Below are experts of layer 3 (counted from 0) of a mixture-of-experts language model. Rows are named router (the router's row for the expert), up (a neuron's input weights, with its number), down (a neuron's output weights, with its number) and show model dimensions 0-255. Each number is 500 + 40 x the weight over its row's rms, rounded and kept within 0 to 999. Numbers have three digits each.
After each expert's rows: "mostly gets" lists some tokens that are sent to it at least half of the time. This comes from a sample of Wikipedia text that the model never trained on.

# expert 30
router:573469523458509468516491533502460459491528523532548547513541473509523506396563474499554525513512559501500433446460486483503481469498469430464528549539512502520453506590574451467473493469490454522431454465483453551511446574541542406534553520448487472486527513471557446539533477467573523521505533478507442456522505545476453531494519548502494542440561527516562515476464506502534488565530530456478459453446586480508527469456476412555529536541445440462430427523460488526543474486513567403529497431534559436465492477453510574511564573479548569479517455481471510564481481501527587457548537498504483521445458436535445493454505592464505467495500450476496486451415561506469470512518507492513557509490472459459546531489485514550538533525484490521518517533509453463550470504500571
up5:490572490467450505615497534488459499561497504499476548525499498556526511533494561510498517439444561589461515471488510500461486555524437478455466537393548488574587453572553434510519557480457502532520484502501554411477479520471495542528430540496420471507522432511484441525493515539451506523516526523467487450485489479538477469407548438511552563511533439488442503530483579535433566469551512545519550486530515535510528492446498499476496498556456471463513513500487427475542545433508514492459513432507499585430504490454599510611469517485498478538452492510454487469454468501546495520363474477512484534539488525585533500498512488510514461536526448516549500505484529418524538522572466519514484502498488489580497491506527512491473517538428502464507489438556547476535506510499481
down5:523465577504477538515453507552542462472514580443519494441533466474497491522454553490503535512422463465470501496544535463557586495491503505479488520499505446406509477511535505466493434494425530514506498476428524532495496537465511514478502511457457470507450588492514527445479416466542468515538497489486491516520485546540491526455481464487474547461432465446508526535519473526489475565480534534617471490502523426493494477425504476538562515464457512551439600549504566597513513513560486521442518462480476437473498512508521501531531518435593575534496447488529475507511558490541456435399433561538511517488528542547624531476459513511525475537530506509566528516518527480437485475504460453466517532513531442491536510574549467506466573530575479450527526491530457437566521559456526
mostly gets: "|---|---|", "\n", "---|---|---|---|", "±", " 0", "=="

# expert 9
router:469490452481533467556525543450489454513476426543527486448476435489458492521468452512491499524433491425516533568589524491537518463547449518495501503494495500534506427399471529507516518522482508539533512478460481485473565523475471551523513534461504537533534539491484491479536388520491422529503586533515500488493487500513473498489480568500566564441552489549559451461457522484518498557441425573560448467566475531556569517498498515575488488468517578533544508471534537471472610436462458541504513468543522489464488532489522531452466489493460526559594466407450504475490502481551462452490479519494446486394559430502503536517508479506499484551525460508497551397548523455481498398510515475463491537477454437471495480483524564532476450469524539528540582482489441530486545471489473
up7:531486504539451517475488540542522508485504580489481510530515492518486444515429488479478572485494448563461534506537553494533513515450446516543468492483503448560559569584480488486443603534501504442492549596550518471494473486484527477517464493531462427473555604545446470524543495481462399411496489500523485525460553514540519456479518517477470436543483498518467520466472435566517544503464474440547398491542496534578441484502528514621496474439484505541504487509468450416496579498485472476540484498453467523515453490425510496451411492527460423504534441503469550510514527523470427519495566498467428508559515499501488547554482542470492510487483513524524522477469495519437493456474576546541513553549463520494469547494493447503497419536530486489516507465557509392526521478476447
down7:509467551587484429455523427477517555529481575523564467565505561495490487520491433535585493457441512515520521421510513485489501479530511456509433524534518463504488478485423532572544562514437578404495452546464517417500542535502509440482475488478473517501533540523439445468509490479536489495492534510546478471547518502523465490458530509524502455537526603487518501458503497494392446471500486459529445505506536596497525473558493476404458504470504513511534535547467500443532556545508523516477546463449467487517454471505525585523497478524423571452549484494469529416596562520530447464475522543535471533504560490456464536536508520516488513465514508498431470434484440523516473511498513427484494477497521459486492514542571408439531415546553520544520509463501542476538493556540443
mostly gets: "ical", "ular", " National", " German", "ative", "ious"

# expert 12
router:551426480489499442438570525454501564538491540550513546457531510555502459568482506541424529557505538475452511542442486472508537447481581474493511559555428505528507497542416512468490470452487506570436534519585473486531587508504486450493505513457541479528550478521455566483494468476514519491555532442445487430484476444564571543505523531515566478441490471516470454516445533496502486504456490533588515537524557530488476473557515484482536523437415531507539513531440542529504456535556447528454523554529506554465498490509515547489433498485523466494554490474529501575466506520514481476445475548494421489440470564443552575536582483441536476439491460551425479521542530492545535498518470528510559502522543495408446580511481513461509436473494456539513467501513530513452555546452541
up4:565533472538448505479481494490538575476519473391540471450453462494516573450563581461382540470446550482512467448479508474506455543604463584519524534507450517553509595485536473524500522500509480534513464521503446458493505521446542518478473565476534487523545563491467524476534524492519522504515498543514413538528558497466585468533495558506487570480584473452440465532467442441499489534488563534476558569522507506548489564516469548526581537566575547456505474554451551455566504551491523533525545538541564529517467501480479557501536432503531554474447510446433514538555519404577507497534493472483502467462512439434400494493481491479501519539523484474480456507527487510520505480525530457470542498507459502510529488493477529541516537512491510579503500455424530492483467505503507
down4:454464469526480495475538427430548544518567500492535508596498516501441513468470493452435519541473523480557424498476477542435548502462467544528583550429509442450502539475435488472537530502457471457501518494403462527488556510512475516461525420537486471559542558529460528422526464514530459571556504453487514494529536456509426428424507521484478551519459455409444512470543502501438577551488500498511495511468459526604484510474469540488519472564470470468502545507448522493553505528438463482482509527507545459522551519503469458505496414527485533504484495468489465446520487519504549529522501553484468462477557582472390542527541505596506485528451496543448467585531521532505550456462459591534532493514514474502519509486474483485434472465508546404473565530501523513537491531543505
mostly gets: ")", " ==", "History", " football", "ography", "Species"

# expert 14
router:583567503439496528487464427465522501410473453516489554493526506532480523429463478515510442462493504490568498548541559437498477487512465554433461490460417526521492450504470538553575502502539556556514463533479476490450482512445506529505482494525496563532547560487471450499476436506505478480539538511510473590527431557517530532487518506528449569475536537475562526562469511504509497511477486542501532505440456542420450561511464543465495475502507507641459513560498544496554498528458442429521536491475536479502482495511508542514538497429470545530530511451518439446508511459465466461510443529550482516501490426513533575563382506513484451473421512433545473493515447455478491488529451456487432451475496494477494471482521519558519475431594486488518583527504492483546513564409529
up2:505506605459448489482534496519510481472466589470464527479432530507458535513486536567552554432539477482476581534437551499481527520463380489512544522534500577501465468479533514470487436386481510466604550517503543468493549553474524462508477600466427522499520435536537496519446527490517575493534527635495513558546476501493482507528529521481450492498540457558498419523533461466519595493488479513533447519498511548523462601537510518424487551520505556529462467526519511493503534579550489520470488498464478463430431514464508504461503521498476516454519561470483484462482518552519482508478504505524543467485490510488550581466513466483447559445484521492484511492547487546472555496472511524476511445478485475516509465538432541434563459495543545451411481487424519519517513550492463
down2:483560518456524438465396506483466514492537539509474524545510501553454579477568506464505422416443436476488434474478504525551529485473506464480563518458444524578528488459480521504492409579562553459469518523540570501472528547569502488476486505502521474473475505479463515462509505524482454487492493520600461440399486458530505545450486495487560504554460531451508503549518512514569415437412527532475520501454477489524505515553436579502493498550465521556506549444403487538479481455485482496521443448460530508464514543507493523533491518561567433548537459438527534514459524470577447482495562496543547543498482472484496452568490534481513498537513541510505511448515528524447488478543529471567436498446495439489479537480449530461488489545507461415428547506532524442492530460520569
mostly gets: " the", " a", " The", " an", " his", "The"

# expert 25
router:374476474445525444499514500508473487516532483556430567475493459464461520567518475505525473481523459509489537505462386473417443546406480468497500482541466519424531506554473517544513424544532505462459474451423469491455390487431542518462548462457497497523556486550470517529523546463486527507422562520495487600513547483508477514492477440492477508466426475528576503441527481485481453454552531483513489533540464472577487543448537496530489452467466519473575501523452493487480483501505548523424482507555530493468532482478439467468485547494457510494468504457539485499488530524462486520508529501532483508479557534472422496467567433445465470453533534536452582487483553574554506528553435492523494489540550467518526463536514560400550490499429479543481453511477541495407537477506475
up3:501489558424478388527504529505532505523504513481441511501452546545478517469470521501429454484517497512521550470523554544498501516500426487501487528471445511495529496505543581557534433533508523488541486526515541543509499481546455390483513436541568476516552412453525510520492470538480542439542421478508524493510468566515498493512467463496520457466500471512650497513499457499434461427505460427512441514467520496493586466446536511522510444483509526456461495533470452397484518465500565508494488470552549516492472511488546464503492622470473456540514481539518493526550483574449439516509483550548480577509403496479404587497505491494513579502486508480532563472519512518456510495475569538494473515556570571522488432554486509556494537503514474465562470509484514473442482532487439
down3:477514512517446494507535535445589397483457503484507508441483565506493429550483545476524503478461474443474609465473443515539456468460459503538541477480481388537524529475568492492531500512462513490482513438496465522558464475488559422504487491506510552501522515552424543502551405446464518472541482536536502500549433521584486461495450470503503502455497459528527520465503534464447529476509512516503496548497508513528548536532544529539538523511466545534472520541420549447538552494481488529470487493602394531525463437446554464539426477554453539507497526528570467520483459504598507558496504539516516491520512533465516575532575457488434517492534491449487502539559483464521506496437485533389529465521488491423472509541480535485522450551628507499538489472487536518476455463467504
mostly gets: "tt", "mm", "iv", "z", "av", "os"

# expert 3
router:540486527560540615536549491507472513555568585499483536486572415509518553476530501522489562489459553489567470435483474502565545489475552458498493441501481528502525471524481500509447469423542501513492479516464465458470528508537483474468537589425487537540546507560497522549496441483506501558549498529480486426526544496532497543470506470511552523455537542487462505522468508474505521546486500506535531547550516554549500485514462469487525530485509472586508491543491484493513471548512438453493538523514542593561478437511448459460394416507532511492566480525504488421544536502514474445488470478521479582513464568504485534479573522485559454407442535515418474475508509473545586430487496530473445489504516568485480547493468480370502487457590492507510458442525580503467469491473504
up5:522504597491453499482434463501540522424515515591477474490497546498500554504513522497465473500452505560501491446459575487530465502497547534479508450397465456491505499507491543558465450489516429431502531545480534580526488548478454561516539522540540499565499451532525533539506520468518583536482542495495509415498491477519504583476487528506478447581607450553477550487588566520558514406546514464507512552523409531573464482521438525574471558535471510476572475506538440477535484433504533523446501417500438506526481421532513488470448508519542556556496515520494517502465467487505422526521473474465507497545494494479485458512461569508486528502480634462497516448508531525543488497541568466485496508491493525463482528524519477505494567528472503480484568493548488514463477618493502
down5:553432486491471486533445496428552483542471512481466494511460439443526525496511621571481547506472520473482517516484510453472474541500536482482501461531483487433496493508499527450484467493582553566478517460494570557549528521484485551440466502516474509536522485481587544504568446502495517466550479446506514470481485511533509557513502523528526534504473510487453538420488524477466534438435510520484443528552449519509545499506490453525498480512510491518538458576528515466621518497530534540505470444569546477452500464500526491542423556537461492508459511503452458512463493507533489535505500551552531492556596464521454447467496508480497444406573562555508567517500456389419506480503498538472501545522525462481503469435476520387647486513536537470486540506470518453451472575459449
mostly gets: " people", " music", " club", " government", " series", " group"

# expert 11
router:523519580484543488462560439501490502418521555495457487502475538587436443534533464524528500505552503493511475476521462519539400543511449582444537472533525542534567565476524469594462485475530480540457426498478480507545514547540518490432555494506491483476524553428507500466531461438560480411523523529547467510535465478561494428488506499574536509511500482514553458477514483432553461460511546447513418570473481518543475549475437490458532563520509474505468499534486548445524428520496589512579457554466480533497444535552465537533524532510537524485492473544518550583521405525575456466569503495466516492511552446506539561539554475516447507456443479522421445517460478457480520491503541488539487499497495546508569486517425503542450509496481474511458503511555519502584549478506503
up5:488531485511542401516512516483524504451448508512546435511598544458511573548524543510548453532444501508492484474511527516527465468486536459536498468513444487494483509483513508553572577508514465520555501418495544551448591488448532504560550558462522464496504486451493509509493476448536523531527547543539450530461483494501472510568493550548512526532536370511484494476543456473437542504522523462502464489492554489524498537468473508515398522500495481505495481474474524502478537510516469507463470576564524463508541521559531470491457567489450451473474538474426537533574460536499557449481480475530558419532397482476482480510576462430483571502491496430509463558458469528529508487524451499519507437513524467479451457554457463516589534515508469518521584493445543634562425527515472
down5:554541513483510572473474446517589505494548436450415482492574447560439428502559486505477451532486451470482516535501476425551493521485459516485532513483569416524540523471492436476497554484501440498535499454457488558498537438462465520456483494474467476524502413450488507463529556545542477554522515578489488477551523377576475494565504506532557503535483452552504442435494528489580523517512476502503553512553488466441436524503491474510548472506502530533459475459492442497493557472458470494508516526436446484525487493465476538450534536510475486472483456459464481512430462525505547476580510549515509508574468459457639482451581528478541534573468540553500473555495519483526418477566499514456507491519484528513544548452396500538540557507531529541486496500465500449481514534533484
mostly gets: " I", " S", " U", " South", " West", " North"

# expert 2
router:597503445463541544523431481482525446476458588467538532492509504448481456529502474399457511482546480485517436587484569428486458521518525497513424534460430474484508512464526544544590484543514491532512504533434500449442495502534482525489453491507447412481524560476594473551462478442510452467506518548541504498515501479530442473542502505503488525556554474504514535469545447435460543477564527520490541519436485524421506496476474482413496494514518509546499471466522531517544508511449515497458477490415503545455516502473498530443539473512563534461504538485482494443457487427444451496468536462473454551453454485474554524505588509548559480511497472474601498463547464548493434483521516427479531429504570492443515522519590481561496557514509563539542463536566556512516498541441487
up2:512462500458535587529452506513480599563560468458436404503464433529456439431500514569535537476456535481520561553481540524517520521466540546457400552450466463554526536522549472494531440497471486516495498439543563610537502453460510466526531446500438428477468452486544529550494540466550470498524487530531497564556492510423497506494540539442499441422470444440440467450471528420454481498520484528473489437457548489430512452478524479429525479485595451488518471473489477445531537512501526529463535522412500559537471481540462471526494509518463468468582505485521490480554483509580504549547481516486483528506449541478429551458477539444596515529470513550467483507522512504561471507510536439551496497514533522481506501523542495436507498430463512506521489522496503489486556509483564
down2:492480568481487539441454483519517511499546430464537498491438535447474508528482473411473518528533619468482451458507522472443553486503524522497495445530556496466531481460480525582544488432519511501541466520436418476445439483538501502476583477471475453473525472589483435546546490522573533544505615545516527531535445541447482518464525511488585505524501478470456480493542437486513555525455528522486551491472445511514457524574459527472576472554508495486538529559502555521500469487474531452473560527514530521436466496503498486484529521504503491598511516431441446464491483505431491427526442532470433432539502499511487473427552570438488451466479484554528483557489547513481467489470551488496522461539546518424572503526515456532509556473507438488540498495505421491543446556580511
mostly gets: " in", " at", " on", " from", " In", " under"